config.toml
num_hidden_layers = 11
init_std_router = 0.0072
beta1 = 0.95
Below are experts of layer 4 (counted from 0) of a mixture-of-experts language model. Rows are named router (the router's row for the expert), gate (a neuron's input weights, with its number), up (a neuron's input weights, with its number), down (a neuron's output weights, with its number) and show model dimensions 0-159. Each number is 50 + 12 x the weight over its row's rms, rounded and kept within 0 to 99.
After each expert's rows: a language model's description of what the expert responds to. This comes from a sample of Wikipedia text that the model never trained on.

# expert 3
router:78 31 65 30 23 68 37 43 25 57 26 47 61 61 59 52 65 47 78 43 57 39 53 62 53 74 46 41 51 48 60 61 50 38 39 54 49 29 65 54 45 50 56 54 37 50 56 25 38 47 28 40 30 46 53 43 66 60 71 50 39 39 59 49 33 51 40 51 22 47 46 40 45 59 52 43 56 51 57 57 40 49 57 21 43 54 37 55 44 66 58 57 35 44 38 47 66 66 38 28 53 32 36 49 61 62 65 43 51 47 58 61 50 33 62 54 54 68 58 48 49 29 56 56 55 65 64 58 41 46 40 43 67 54 55 58 67 41 31 50 39 50 36 46 37 64 46 51 52 51 57 68 56 54 54 71 55 82 56 50
gate0:36 68 46 25 69 36 47 52 56 56 47 44 49 43 43 37 61 59 61 43 27 52 46 50 61 57 33 31 39 41 70 48 62 43 30 45 62 47 50 41 52 60 74 37 51 43 55 30 36 44 47 52 46 43 42 52 52 51 50 50 37 59 58 41 52 50 77 47 51 56 78 43 40 38 28 43 62 46 59 33 44 60 47 67 64 49 64 26 67 46 42 42 50 49 72 65 51 56 36 51 64 54 54 41 46 64 56 69 42 61 39 62 67 55 85 44 69 55 69 56 56 24 68 30 28 54 60 27 45 53 62 42 55 38 58 48 57 61 49 52 42 45 34 58 60 46 49 46 48 45 58 23 48 52 55 57 52 83 42 73
up0:42 73 40 18 59 24 49 46 41 50 60 55 56 30 36 42 57 64 57 50 28 41 47 53 62 65 35 32 37 52 53 53 48 38 51 53 55 47 45 52 58 68 59 42 33 45 57 24 45 43 45 47 46 34 34 53 34 52 58 46 55 55 51 52 58 50 80 47 46 43 72 40 38 34 34 40 50 48 53 36 55 46 54 55 59 46 56 20 60 55 44 49 49 48 62 67 56 62 43 60 68 53 53 43 53 72 47 64 32 56 37 53 69 52 81 50 57 62 70 60 51 14 56 43 28 58 65 47 33 64 47 37 52 46 54 40 52 59 46 47 36 53 24 64 70 39 59 44 61 49 59 44 56 48 69 47 58 77 53 67
down0:54 40 52 53 19 56 48 48 48 43 26 57 79 62 76 65 59 53 55 70 59 28 59 41 50 48 66 55 74 35 42 81 61 60 61 41 63 55 54 55 36 42 59 60 60 57 41 58 59 54 61 46 56 35 47 25 55 59 70 45 49 53 54 40 55 52 19 62 54 60 52 44 41 67 47 64 44 39 64 36 72 47 37 63 61 59 46 25 65 46 55 42 46 32 47 44 50 49 58 48 49 47 61 51 25 14 51 60 37 49 45 54 47 65 55 43 46 43 60 55 53 51 54 32 52 45 46 46 59 53 60 51 47 35 33 45 55 57 39 62 45 61 52 52 33 45 40 68 48 66 65 63 18 46 30 46 49 49 75 52
Description: Sentence-initial capital pieces. First word piece of a capitalized word opening a sentence or cell, especially Al-, Un-, El-, Am-, as in Along, Alongside, However, According.

# expert 38
router:59 43 57 62 30 52 26 38 34 48 49 35 42 46 57 48 62 38 50 47 54 44 53 48 65 66 46 51 47 35 51 63 27 45 39 58 48 53 66 54 49 56 53 50 31 53 53 26 54 37 44 49 38 40 41 50 79 57 53 27 34 28 62 45 50 37 41 60 49 50 55 49 38 48 58 23 45 73 52 44 44 48 63 39 57 52 46 55 50 50 55 64 51 44 20 50 60 42 44 44 48 45 43 49 78 59 60 41 63 57 56 44 53 55 62 76 41 49 65 23 57 48 64 51 45 59 66 61 25 58 19 34 67 68 59 68 58 40 24 54 54 49 50 36 57 66 58 51 47 59 41 57 76 47 71 74 66 63 59 41
gate3:66 54 48 44 40 47 65 61 64 48 46 50 58 69 62 30 44 70 45 44 35 59 46 30 60 65 56 48 45 36 45 37 38 64 47 55 37 68 40 36 61 52 39 75 17 44 67 42 31 64 54 64 45 57 34 40 64 44 56 23 31 42 43 52 29 38 62 65 47 63 54 64 40 57 57 45 53 59 46 53 64 43 31 68 39 37 31 49 55 54 39 49 51 59 40 41 20 41 57 44 49 60 49 68 37 38 44 54 47 34 90 55 43 58 51 47 58 60 54 44 47 57 42 39 46 57 68 75 69 41 55 56 42 55 51 59 40 51 61 59 44 38 59 65 65 40 43 71 50 60 66 34 43 40 51 75 55 42 42 59
up3:47 43 59 47 59 64 39 45 38 55 59 65 44 31 41 61 54 36 50 44 67 45 50 59 31 26 45 48 58 60 62 62 64 38 50 51 59 34 64 57 35 47 65 20 71 68 45 65 71 24 52 38 52 42 61 63 32 49 55 66 62 54 47 49 60 56 38 27 48 35 40 29 60 41 46 56 42 49 54 59 34 57 72 47 60 64 74 48 42 42 63 52 56 59 59 49 73 69 48 65 41 34 47 45 60 57 53 43 50 69 23 49 51 44 57 53 39 46 63 68 68 45 56 67 52 37 44 29 31 45 50 49 38 36 49 35 75 42 34 35 50 61 43 43 34 66 54 42 56 48 40 65 35 59 30 40 44 43 66 42
down3:57 40 57 56 45 60 57 31 44 49 52 71 44 66 54 43 62 52 32 35 44 40 48 52 55 39 52 45 29 40 53 50 53 37 30 49 38 38 45 51 40 59 63 60 42 42 32 36 37 63 42 52 39 37 38 44 47 30 79 46 63 72 36 51 61 29 47 45 37 64 52 60 55 39 48 44 59 41 50 46 61 44 49 64 37 60 46 59 59 34 28 29 55 39 54 77 65 48 75 43 60 29 54 61 29 45 52 44 46 52 74 67 37 51 76 55 51 55 36 83 48 50 52 31 40 46 72 54 45 59 31 55 56 37 49 38 53 81 70 61 27 42 54 56 66 44 45 55 60 72 46 45 61 47 44 55 49 59 68 51
Description: Short physical-word roots. Short everyday words or roots inside compounds and phrasal verbs, such as back, off, fire, sea, hand-to-hand, undertook.

# expert 39
router:87 42 53 36 51 44 59 38 43 55 46 21 59 53 65 49 44 41 63 43 57 36 68 74 57 62 50 26 36 44 50 56 41 37 51 48 57 53 62 47 51 47 51 89 32 77 62 39 45 54 49 45 44 43 27 22 53 44 63 50 51 45 45 46 56 42 53 59 45 32 39 51 47 56 57 27 49 65 53 46 43 55 59 49 42 62 32 58 39 47 71 58 36 35 32 46 44 68 45 45 33 54 44 49 47 59 60 43 53 79 63 37 46 55 54 49 54 66 69 52 57 39 57 59 53 77 57 76 16 53 48 42 64 75 61 63 59 51 43 59 37 48 46 47 46 62 50 53 50 56 61 59 58 55 69 60 56 50 51 56
gate0:50 41 46 36 67 49 54 58 65 42 58 46 51 29 43 78 73 52 43 42 64 39 61 47 41 61 41 56 34 65 49 41 66 38 57 57 49 67 55 50 38 57 69 79 42 39 67 20 55 76 32 33 15 36 58 55 68 49 52 38 58 53 45 30 53 39 60 44 52 65 37 44 53 51 64 53 48 50 39 40 52 65 47 55 63 50 46 39 71 39 45 51 45 39 53 34 61 37 70 46 34 35 69 34 39 56 62 59 71 60 49 53 41 69 67 58 65 30 51 36 28 28 40 51 49 47 60 42 42 46 39 35 61 55 37 45 53 34 56 34 41 39 51 65 51 43 45 48 55 37 49 41 66 56 41 53 29 35 45 48
up0:35 52 37 52 66 40 58 62 41 47 52 50 43 48 72 70 60 50 60 50 49 58 26 43 42 46 65 65 20 57 73 52 52 51 48 59 44 59 65 50 44 64 31 71 52 43 34 38 69 50 59 43 33 44 54 64 77 79 57 41 50 58 38 73 55 62 56 58 54 33 42 49 39 40 70 47 63 71 67 64 45 42 48 43 43 48 42 39 44 62 32 34 36 38 64 43 62 56 36 67 59 22 56 51 44 42 42 58 64 48 55 55 47 71 48 44 53 34 63 59 38 42 42 39 64 59 55 44 33 47 47 31 65 51 50 50 57 66 48 37 46 43 58 66 31 34 54 53 54 42 36 33 62 45 26 21 59 59 42 37
down0:54 40 47 47 41 48 36 51 44 38 57 49 40 44 35 42 77 30 56 60 46 62 50 45 49 55 63 39 42 43 30 31 53 34 42 55 45 36 40 50 55 31 52 32 41 29 52 51 45 47 68 70 27 40 65 31 42 62 30 40 52 36 27 22 52 51 53 52 63 44 49 44 49 53 41 46 51 74 28 44 48 35 59 54 56 41 61 59 51 66 59 44 47 57 66 70 45 50 50 40 42 79 51 42 52 32 48 37 29 58 32 53 47 74 47 75 43 47 38 43 42 30 84 45 56 44 63 55 45 43 41 46 40 41 46 66 44 42 72 52 49 63 35 74 43 67 44 64 48 24 60 54 52 47 52 30 57 61 58 42
Description: Japanese and Asian name pieces. Syllable pieces of Japanese, Turkic, Indic and Arabic names, such as Yū-ichi, Shū-ichi, Kaz-akh-stan, Mu'aw-iya, plus Sin and Angel.

# expert 18
router:46 38 47 50 52 54 50 54 61 42 37 43 65 51 50 35 76 39 56 50 71 59 73 49 59 55 49 19 35 24 58 53 46 53 51 45 70 29 58 29 45 37 66 64 49 60 61 36 39 35 34 45 43 48 53 33 53 47 53 46 33 42 49 32 41 33 23 62 37 39 32 40 51 53 54 57 54 50 55 69 47 50 62 53 29 72 25 53 41 48 80 62 49 51 52 51 52 73 54 45 42 52 43 53 51 57 75 41 45 55 61 44 38 46 58 44 53 58 54 36 51 54 63 44 61 64 55 66 53 60 49 49 57 57 60 68 47 23 58 52 25 30 32 22 58 42 48 60 48 45 55 77 66 59 51 55 54 62 66 61
gate1:45 69 49 46 39 70 31 40 40 53 45 57 54 68 39 53 42 60 40 46 56 55 37 37 54 50 59 54 56 39 54 43 55 39 69 40 38 59 59 55 29 50 61 57 56 41 65 30 62 43 43 16 71 42 36 47 46 63 70 49 48 60 56 56 53 51 56 52 66 63 42 49 46 40 44 41 45 56 28 44 70 40 53 16 51 59 33 49 54 59 46 46 75 28 24 60 56 52 44 48 54 54 35 61 18 60 67 48 69 46 60 29 40 64 39 56 43 55 55 41 64 62 45 27 43 71 56 29 57 31 33 63 45 62 41 60 48 45 41 54 52 39 69 32 33 30 35 49 44 46 58 38 59 31 40 48 44 39 56 59
up1:49 28 52 45 70 33 31 61 62 40 45 41 65 28 69 30 45 50 42 48 29 67 59 59 44 66 52 53 26 44 48 58 46 50 31 53 53 52 57 67 63 50 54 41 56 54 46 66 43 57 56 83 53 63 48 56 65 56 21 25 44 39 48 43 74 56 25 60 61 52 50 31 58 57 60 36 60 57 60 59 45 71 37 55 60 25 54 36 48 50 54 51 51 66 39 32 47 39 42 68 33 53 54 60 57 50 34 51 30 44 42 58 29 54 59 35 38 52 54 63 45 50 38 61 38 40 48 47 61 52 46 51 32 36 52 69 49 62 41 37 48 54 33 61 64 86 45 54 54 53 36 50 46 69 48 58 37 54 47 36
down1:63 34 34 43 39 54 40 41 44 54 51 61 53 68 45 60 69 39 44 34 63 46 52 27 54 52 39 43 44 46 30 61 41 50 62 36 54 29 50 52 42 73 41 37 42 60 50 34 55 62 60 27 38 45 41 53 57 66 65 67 31 38 45 71 41 47 39 38 40 57 41 32 45 45 71 65 43 64 37 38 58 46 45 52 26 43 53 62 29 39 28 59 59 48 75 35 34 46 52 57 53 53 34 45 64 65 78 49 58 64 33 52 55 38 53 47 48 50 50 37 47 43 34 58 52 69 60 61 76 55 62 33 28 56 77 59 58 64 38 44 27 36 47 44 34 50 60 44 35 50 55 42 43 48 61 35 61 29 56 50
Description: Latin and scientific word pieces. Middle and ending pieces of taxonomic, chemical and foreign names, such as Onycho-ph-ora, Polypha-ga, sul-fa-te, -idae, -ensis.

# expert 61
router:61 42 39 50 40 63 37 19 40 74 47 36 45 52 60 45 43 28 56 43 46 48 53 73 49 53 54 51 38 53 57 63 23 35 51 43 45 44 62 40 39 42 57 56 54 52 42 50 45 54 27 71 39 43 51 56 51 55 50 49 42 54 65 46 38 41 51 79 10 51 44 50 44 53 51 46 33 53 52 42 42 55 68 59 43 58 29 76 46 73 56 47 44 50 46 33 61 49 53 28 45 47 21 46 51 58 47 39 52 61 71 68 60 35 43 54 37 59 43 27 46 51 57 43 35 54 57 53 46 44 25 44 68 52 45 48 43 46 41 63 42 28 51 38 48 55 78 53 38 56 55 55 51 73 70 53 66 59 58 84
gate1:57 57 30 49 48 49 39 51 45 66 48 61 25 71 56 61 48 34 50 49 38 51 65 26 28 54 43 32 46 53 51 62 42 57 41 26 39 60 47 45 59 54 42 51 49 38 61 37 43 46 48 71 55 49 62 52 47 58 37 60 50 40 40 60 58 65 58 32 33 55 44 55 49 61 49 22 48 66 62 47 72 58 44 56 34 53 49 50 28 48 39 40 21 69 47 54 65 56 63 70 39 34 47 76 40 32 36 47 48 26 51 32 53 49 48 46 52 40 54 36 60 44 27 51 74 72 48 44 27 57 27 45 54 50 39 68 22 61 55 72 49 57 63 64 56 33 53 51 67 41 34 59 55 60 44 50 45 36 45 51
up1:46 59 28 30 47 45 36 47 53 75 45 60 28 64 57 60 49 47 49 62 32 52 55 37 35 61 34 40 42 54 59 55 45 39 30 22 44 68 39 46 43 60 51 57 35 56 60 58 47 44 53 67 48 55 57 52 45 56 36 64 44 34 41 58 53 69 61 32 20 55 38 53 57 60 52 35 54 57 47 39 75 61 47 64 41 49 54 54 28 48 48 40 14 65 38 55 50 48 66 58 40 21 55 71 37 33 42 45 56 20 56 37 49 53 41 44 63 42 51 30 68 39 32 48 68 63 46 61 25 48 28 49 47 51 42 53 25 55 55 66 40 53 58 47 54 46 46 55 61 42 45 60 48 63 45 46 35 31 44 42
down1:59 41 55 35 35 50 50 38 31 62 51 53 43 30 32 57 57 53 31 58 58 44 23 85 57 47 68 53 73 47 60 36 45 51 53 70 57 48 49 59 36 54 46 41 56 48 47 60 55 65 40 53 26 60 52 71 57 53 55 56 62 55 45 28 48 40 41 35 22 43 56 61 62 64 43 57 42 31 39 38 64 38 52 65 44 40 30 51 44 60 52 46 49 40 67 65 40 47 71 12 49 73 36 47 36 56 35 55 65 60 57 62 50 48 63 51 57 30 47 51 49 52 71 50 33 37 50 64 42 45 52 58 48 26 41 40 70 56 53 42 44 41 66 53 66 60 40 65 55 51 47 39 64 60 49 43 62 46 57 74
Description: Verbs before as/for. Participles and words before as, for, or by, such as known as, used, such, as well as, served, role.

# expert 30
router:54 40 44 36 26 46 40 46 58 58 50 46 55 82 54 35 54 42 53 53 68 40 69 45 68 72 43 31 32 51 55 51 53 46 37 59 62 51 44 45 20 46 70 71 45 47 67 36 39 39 27 73 30 53 51 35 54 46 56 29 48 36 53 51 32 32 55 57 49 30 35 48 56 59 73 36 42 52 46 53 44 54 46 40 59 53 43 73 49 61 63 51 23 23 52 38 54 45 45 45 35 40 47 69 64 57 47 54 64 74 57 69 49 41 62 45 49 58 62 44 58 42 50 64 57 76 63 48 54 65 55 51 49 53 54 51 51 52 35 62 36 39 45 44 39 44 56 69 42 52 70 71 54 70 49 50 49 61 46 76
gate1:74 50 74 40 71 43 46 50 44 40 56 47 59 68 51 36 48 42 65 52 47 86 43 55 58 51 49 53 55 65 43 28 51 43 86 38 51 31 54 43 46 53 62 45 64 33 40 34 61 62 75 60 46 41 41 54 73 56 43 49 40 50 45 52 29 62 33 39 58 43 45 45 58 38 45 58 50 35 39 38 62 46 23 50 72 60 31 39 36 58 76 51 56 65 59 43 66 63 38 51 51 43 57 54 42 40 49 50 50 45 61 32 48 41 45 52 34 47 30 22 55 35 48 34 61 47 50 59 53 38 62 55 44 49 45 53 35 45 53 47 29 53 45 38 50 13 48 44 48 43 54 55 59 52 61 77 48 63 34 43
up1:52 53 64 32 55 76 47 41 44 31 43 30 42 62 61 62 42 42 83 62 47 55 57 58 41 49 46 59 42 54 40 48 58 42 73 55 34 47 30 60 43 63 44 63 28 65 63 37 67 58 62 56 38 27 42 44 69 60 17 31 79 52 71 35 41 67 55 49 74 43 57 51 56 61 29 32 52 44 34 34 52 61 47 43 62 45 45 47 39 64 50 67 54 60 59 34 55 54 53 51 43 33 58 62 56 57 71 63 53 38 43 32 52 38 42 61 67 54 34 23 50 25 47 45 53 54 58 58 51 43 38 53 47 44 41 44 50 42 54 54 50 71 30 41 69 32 48 54 55 50 52 42 63 55 44 63 48 47 58 47
down1:44 70 58 76 60 59 22 38 70 50 53 62 39 51 60 56 63 46 43 41 60 49 41 38 60 45 76 53 71 47 65 51 47 55 56 28 41 57 56 48 40 33 68 49 40 50 49 47 35 34 54 44 47 54 42 66 45 47 45 63 50 53 55 27 25 44 53 55 52 53 64 42 47 22 39 55 58 60 35 36 41 55 47 52 49 52 50 29 55 70 26 40 81 34 33 38 66 46 52 43 77 47 39 59 60 44 35 47 37 55 44 53 29 49 40 53 54 24 28 55 50 35 51 66 30 53 36 40 54 54 55 50 40 33 59 48 60 37 50 46 62 71 50 37 64 56 57 74 32 30 52 61 49 49 45 52 53 27 42 58
Description: Coordinating conjunctions. Words and symbols joining items: and, &, or, dashes, but, nor, as in Allen & Unwin, Colombia and Panama, musician credit lists.

# expert 27
router:56 44 45 52 45 53 48 46 57 53 47 31 56 77 57 21 54 34 53 56 58 35 64 44 57 59 53 36 41 51 50 46 49 49 23 70 56 45 49 33 25 35 62 76 45 43 60 33 51 40 38 53 27 53 47 38 51 54 65 36 47 25 46 59 31 37 46 72 54 19 47 40 53 63 63 48 49 59 54 52 37 49 46 30 57 50 48 76 34 61 55 53 33 30 57 33 51 44 37 30 42 39 44 53 52 54 45 52 52 77 53 52 49 45 69 49 44 72 59 47 60 38 56 57 54 66 74 52 42 53 50 42 52 56 74 46 57 48 34 68 46 33 56 54 45 47 55 64 33 58 70 71 60 63 53 48 71 52 58 75
gate0:70 42 37 60 58 62 50 46 50 50 52 44 48 46 63 49 36 65 61 24 56 32 36 58 38 72 43 63 53 42 57 40 49 71 32 49 44 50 46 49 44 49 57 57 39 78 71 60 83 41 56 60 50 67 58 55 57 55 34 57 75 61 62 36 43 30 32 57 62 32 46 60 30 51 44 68 38 38 53 38 40 64 61 47 52 44 47 44 66 44 47 49 32 48 60 25 55 49 50 61 56 43 47 38 49 65 59 48 39 29 39 51 48 46 31 44 33 37 63 67 60 57 60 46 51 49 43 31 52 31 59 45 42 63 47 58 57 32 73 61 76 45 46 63 52 46 73 33 57 52 50 37 39 69 42 40 34 30 70 42
up0:70 39 47 58 54 59 37 42 40 60 53 52 49 44 57 44 48 59 54 50 56 28 42 63 21 69 29 67 58 21 51 27 58 64 43 65 49 49 40 50 72 67 45 62 40 70 69 50 70 44 60 58 49 48 49 45 60 50 58 52 66 47 65 52 44 25 39 53 61 45 32 53 39 46 53 60 51 41 57 57 40 74 43 50 56 61 64 38 66 38 50 41 41 44 59 32 61 59 63 58 53 30 48 55 52 53 57 61 28 37 53 55 57 58 30 44 37 41 38 54 62 58 60 36 23 55 45 27 55 42 65 53 43 78 44 70 54 25 59 63 85 65 47 67 56 50 61 38 42 56 52 50 61 61 47 40 35 38 46 38
down0:44 51 56 37 36 51 45 34 65 50 53 62 58 49 43 56 54 45 55 42 64 33 48 83 55 51 46 39 44 64 55 60 61 52 62 26 59 45 51 43 67 55 51 34 40 59 54 30 62 31 52 34 43 49 46 48 55 35 53 49 55 42 60 60 48 53 46 46 70 41 50 67 62 65 54 40 51 74 60 56 44 53 87 56 27 46 45 49 24 74 51 54 56 41 73 45 59 55 59 52 31 36 42 60 74 65 56 68 64 41 43 37 48 21 51 31 50 53 55 39 48 20 42 52 55 50 15 58 55 52 66 34 56 45 44 46 51 35 35 29 26 55 50 35 38 48 55 52 42 56 46 49 56 63 67 53 66 61 65 52
Description: Dashes and separators. Dashes, hyphens, colons, slashes and math signs between items in lists, tables and formulas, as in Luke 20:9 — and x_i - x.

# expert 13
router:69 31 67 45 35 53 60 38 43 64 49 56 55 55 44 20 52 40 75 39 59 49 51 80 46 72 39 17 44 48 46 57 24 44 39 49 53 38 63 43 34 27 49 50 50 53 44 23 44 50 26 47 41 55 42 51 53 48 52 41 53 34 58 56 42 45 44 40 35 46 53 46 54 57 77 41 36 45 46 51 35 70 64 41 51 54 27 81 48 81 57 55 41 46 51 29 56 67 44 49 43 43 40 61 52 77 71 36 47 53 46 64 52 50 75 65 52 52 44 45 54 47 55 60 46 52 54 45 48 49 26 47 68 51 76 51 56 50 50 52 43 40 40 52 34 61 65 54 47 46 52 51 54 54 70 63 41 69 55 49
gate0:51 51 53 36 49 61 52 63 57 33 51 66 37 44 61 53 35 44 46 53 31 33 54 49 58 38 39 55 42 39 43 50 38 43 43 66 45 54 61 38 53 50 38 46 37 34 32 54 61 53 54 54 43 51 28 52 69 41 55 76 35 35 54 53 60 58 73 52 60 66 39 36 52 72 42 50 47 26 54 56 46 41 63 69 42 50 49 25 46 54 38 59 35 48 80 42 44 78 31 52 53 62 47 36 72 52 28 50 54 51 59 81 36 46 37 57 58 30 48 50 61 34 63 35 36 55 57 62 62 43 51 39 67 71 71 74 41 59 46 44 69 37 38 40 54 54 61 65 66 47 51 49 69 57 60 41 45 69 33 59
up0:33 41 38 47 50 63 47 62 57 53 39 62 38 57 45 36 37 55 39 48 26 40 48 34 47 39 40 55 36 45 50 43 51 66 32 60 42 59 61 52 39 53 60 49 47 48 45 61 58 40 52 60 49 51 20 55 62 32 48 57 39 32 43 58 62 70 58 47 48 72 63 38 53 52 46 58 45 20 49 62 53 32 52 68 55 50 38 42 33 44 45 70 36 52 73 34 34 49 27 61 49 61 32 52 50 62 30 37 70 38 41 59 27 54 35 62 60 29 29 58 54 46 64 51 39 45 51 41 61 59 59 51 52 57 68 86 45 48 56 10 65 45 40 54 71 63 62 52 50 43 55 71 54 51 56 49 53 58 39 42
down0:71 39 53 62 29 56 46 55 27 51 46 53 54 64 70 35 41 39 37 68 55 50 47 46 39 57 49 34 50 32 72 39 52 57 56 60 60 58 55 31 60 56 44 48 55 60 51 57 52 42 58 45 47 29 35 39 79 57 45 42 76 30 62 50 39 52 51 51 47 51 47 58 55 50 23 61 49 44 22 33 47 44 38 52 44 55 63 26 38 46 42 53 51 57 32 51 44 32 77 19 64 54 46 58 62 20 49 52 38 52 45 44 61 57 36 61 50 46 42 58 33 73 57 33 33 53 49 71 69 63 57 48 76 52 49 52 51 63 41 44 30 33 47 41 42 59 41 26 48 44 50 40 38 56 53 44 71 39 56 47
Description: Subject pronouns. Subject pronouns and relatives before a verb, such as he, it, they, who, which, there, and occasionally a subject noun like season.

# expert 10
router:61 38 62 40 37 54 46 25 46 52 48 37 43 59 48 34 60 45 69 36 43 49 55 39 53 55 52 53 54 47 70 70 46 37 41 65 59 46 67 45 59 54 68 43 58 44 73 46 31 53 41 52 24 64 22 45 59 64 58 47 32 46 54 39 60 46 51 75 43 55 39 44 31 48 51 28 57 76 61 43 53 49 66 49 50 51 40 50 40 39 72 83 54 16 32 34 66 68 32 40 30 35 54 51 62 58 66 53 53 39 46 53 56 44 52 62 47 47 56 44 52 39 56 62 50 67 62 54 41 46 27 48 71 53 68 65 61 53 48 57 50 48 31 50 38 47 66 54 49 77 46 60 56 53 60 61 50 76 59 43
gate0:59 53 73 51 48 22 31 46 67 61 53 62 44 59 47 40 54 45 66 45 44 51 17 32 62 39 60 64 49 52 44 55 50 55 50 39 52 43 66 52 60 54 67 36 51 36 53 51 50 54 30 36 50 65 50 43 73 51 66 52 73 73 25 40 49 33 55 65 45 35 50 52 56 43 78 41 76 37 66 49 57 35 50 52 33 47 48 43 33 51 60 64 32 42 31 48 46 38 58 50 35 66 55 40 67 49 48 55 56 62 46 44 50 56 78 65 52 63 49 44 62 56 36 83 35 60 73 54 28 42 32 46 41 54 70 38 45 44 49 36 36 49 63 48 52 57 53 42 29 54 44 60 33 51 52 46 64 51 42 58
up0:63 42 73 50 66 44 39 52 53 56 53 61 29 60 46 50 63 47 47 28 40 37 40 43 52 39 61 58 49 42 37 48 38 60 59 41 56 52 47 50 83 46 49 53 52 46 56 53 36 32 24 34 55 54 44 50 59 65 60 50 52 41 37 35 51 42 55 69 40 43 44 60 41 47 70 49 62 37 50 33 47 59 67 43 36 67 44 46 25 57 39 62 42 49 31 67 42 45 57 39 35 75 63 57 49 55 53 52 53 77 37 57 17 30 74 55 41 54 55 50 52 47 40 77 40 65 65 52 30 51 29 53 44 48 56 40 44 57 48 32 49 63 64 35 62 58 43 60 30 65 20 72 40 60 61 41 55 61 43 49
down0:52 57 53 65 49 40 43 47 51 59 42 60 55 64 38 49 34 41 50 44 42 67 51 30 39 58 48 46 61 39 54 42 61 72 45 25 47 38 41 42 63 64 46 66 76 72 51 47 62 38 45 63 63 58 70 43 37 38 41 49 58 37 51 63 41 52 48 33 42 68 44 31 02 49 63 58 68 27 38 57 67 45 46 44 43 53 50 37 54 56 50 49 48 58 73 55 31 53 49 59 64 65 50 56 50 41 69 65 50 48 56 45 46 60 17 45 40 44 67 52 36 58 29 63 45 67 37 58 43 24 44 39 37 64 40 32 64 48 47 66 43 42 56 34 61 66 64 50 51 70 57 48 50 49 25 45 43 44 48 45
Description: Mid-word fragments. Word pieces inside ordinary prose words, often after a word-initial piece or quote mark, as in "ther" (there, therefore), "ent" (excellent), "mate" (approximately).

# expert 50
router:63 37 38 52 46 60 34 36 55 69 47 38 53 54 52 30 47 50 62 23 71 48 61 47 58 59 30 53 44 49 54 56 37 54 37 54 72 46 60 55 30 50 49 49 46 46 56 44 34 49 22 46 47 49 48 48 47 64 72 43 40 34 59 39 25 36 44 67 39 29 47 53 44 70 72 28 50 52 54 58 45 58 80 15 42 58 40 75 30 71 56 47 28 36 43 46 51 50 48 38 48 48 43 63 53 57 56 34 61 59 65 55 56 50 55 56 32 64 75 37 67 51 53 47 58 53 61 52 56 66 36 55 75 51 76 49 51 48 52 66 46 43 32 48 44 50 55 60 52 54 65 50 51 69 73 61 56 48 64 58
gate0:46 42 75 74 38 56 61 63 77 81 74 60 61 71 54 59 39 39 61 46 64 60 51 39 49 44 65 33 64 63 57 59 41 39 47 38 49 52 47 46 66 57 62 36 44 45 48 56 40 34 75 22 43 72 54 67 56 44 28 50 42 28 62 49 50 38 57 59 72 39 47 58 40 62 51 55 55 57 58 52 51 45 66 41 47 42 53 38 51 64 54 48 45 50 50 54 45 53 49 56 65 49 67 48 40 62 42 48 44 53 48 28 35 70 53 52 63 44 71 43 41 57 47 33 47 19 71 65 50 47 50 64 48 53 77 34 36 44 44 31 47 36 48 47 67 60 31 49 47 61 42 60 53 53 52 66 45 45 81 52
up0:51 62 36 24 54 51 59 46 34 22 43 22 43 35 55 49 48 53 36 37 44 42 57 55 49 66 34 58 34 30 47 43 55 65 56 59 37 57 59 77 44 34 43 60 37 64 50 46 55 64 28 53 54 33 37 49 33 66 64 55 58 56 34 68 48 55 44 39 38 66 46 51 60 32 49 59 51 42 58 48 49 55 53 52 54 76 41 59 51 43 63 53 63 56 58 49 54 46 62 61 34 48 53 68 42 34 55 36 65 31 51 80 52 41 62 62 48 45 55 56 52 33 63 69 45 70 59 26 53 53 45 26 53 48 43 53 53 51 57 85 62 82 54 46 28 46 49 55 60 41 32 44 53 39 55 50 56 46 30 44
down0:73 48 62 60 50 58 56 57 78 47 60 63 49 53 57 46 34 33 57 62 48 61 42 48 55 50 46 35 52 54 61 11 48 68 39 35 66 44 56 47 60 62 43 33 37 53 40 51 52 50 69 51 11 64 68 50 72 51 54 35 51 60 64 42 35 28 44 43 59 54 51 51 47 52 43 46 42 36 51 56 54 68 35 54 56 44 50 39 76 59 44 48 35 65 47 53 52 66 62 56 50 52 30 33 55 53 61 33 49 61 47 49 44 44 37 67 43 49 43 25 64 61 45 50 45 71 37 78 49 54 76 51 54 49 67 42 38 53 37 55 36 25 69 31 40 63 45 49 42 50 43 48 48 64 66 44 52 27 66 41
Description: Commas. Commas after nouns in lists, between place names, or before clauses starting with which, and, including.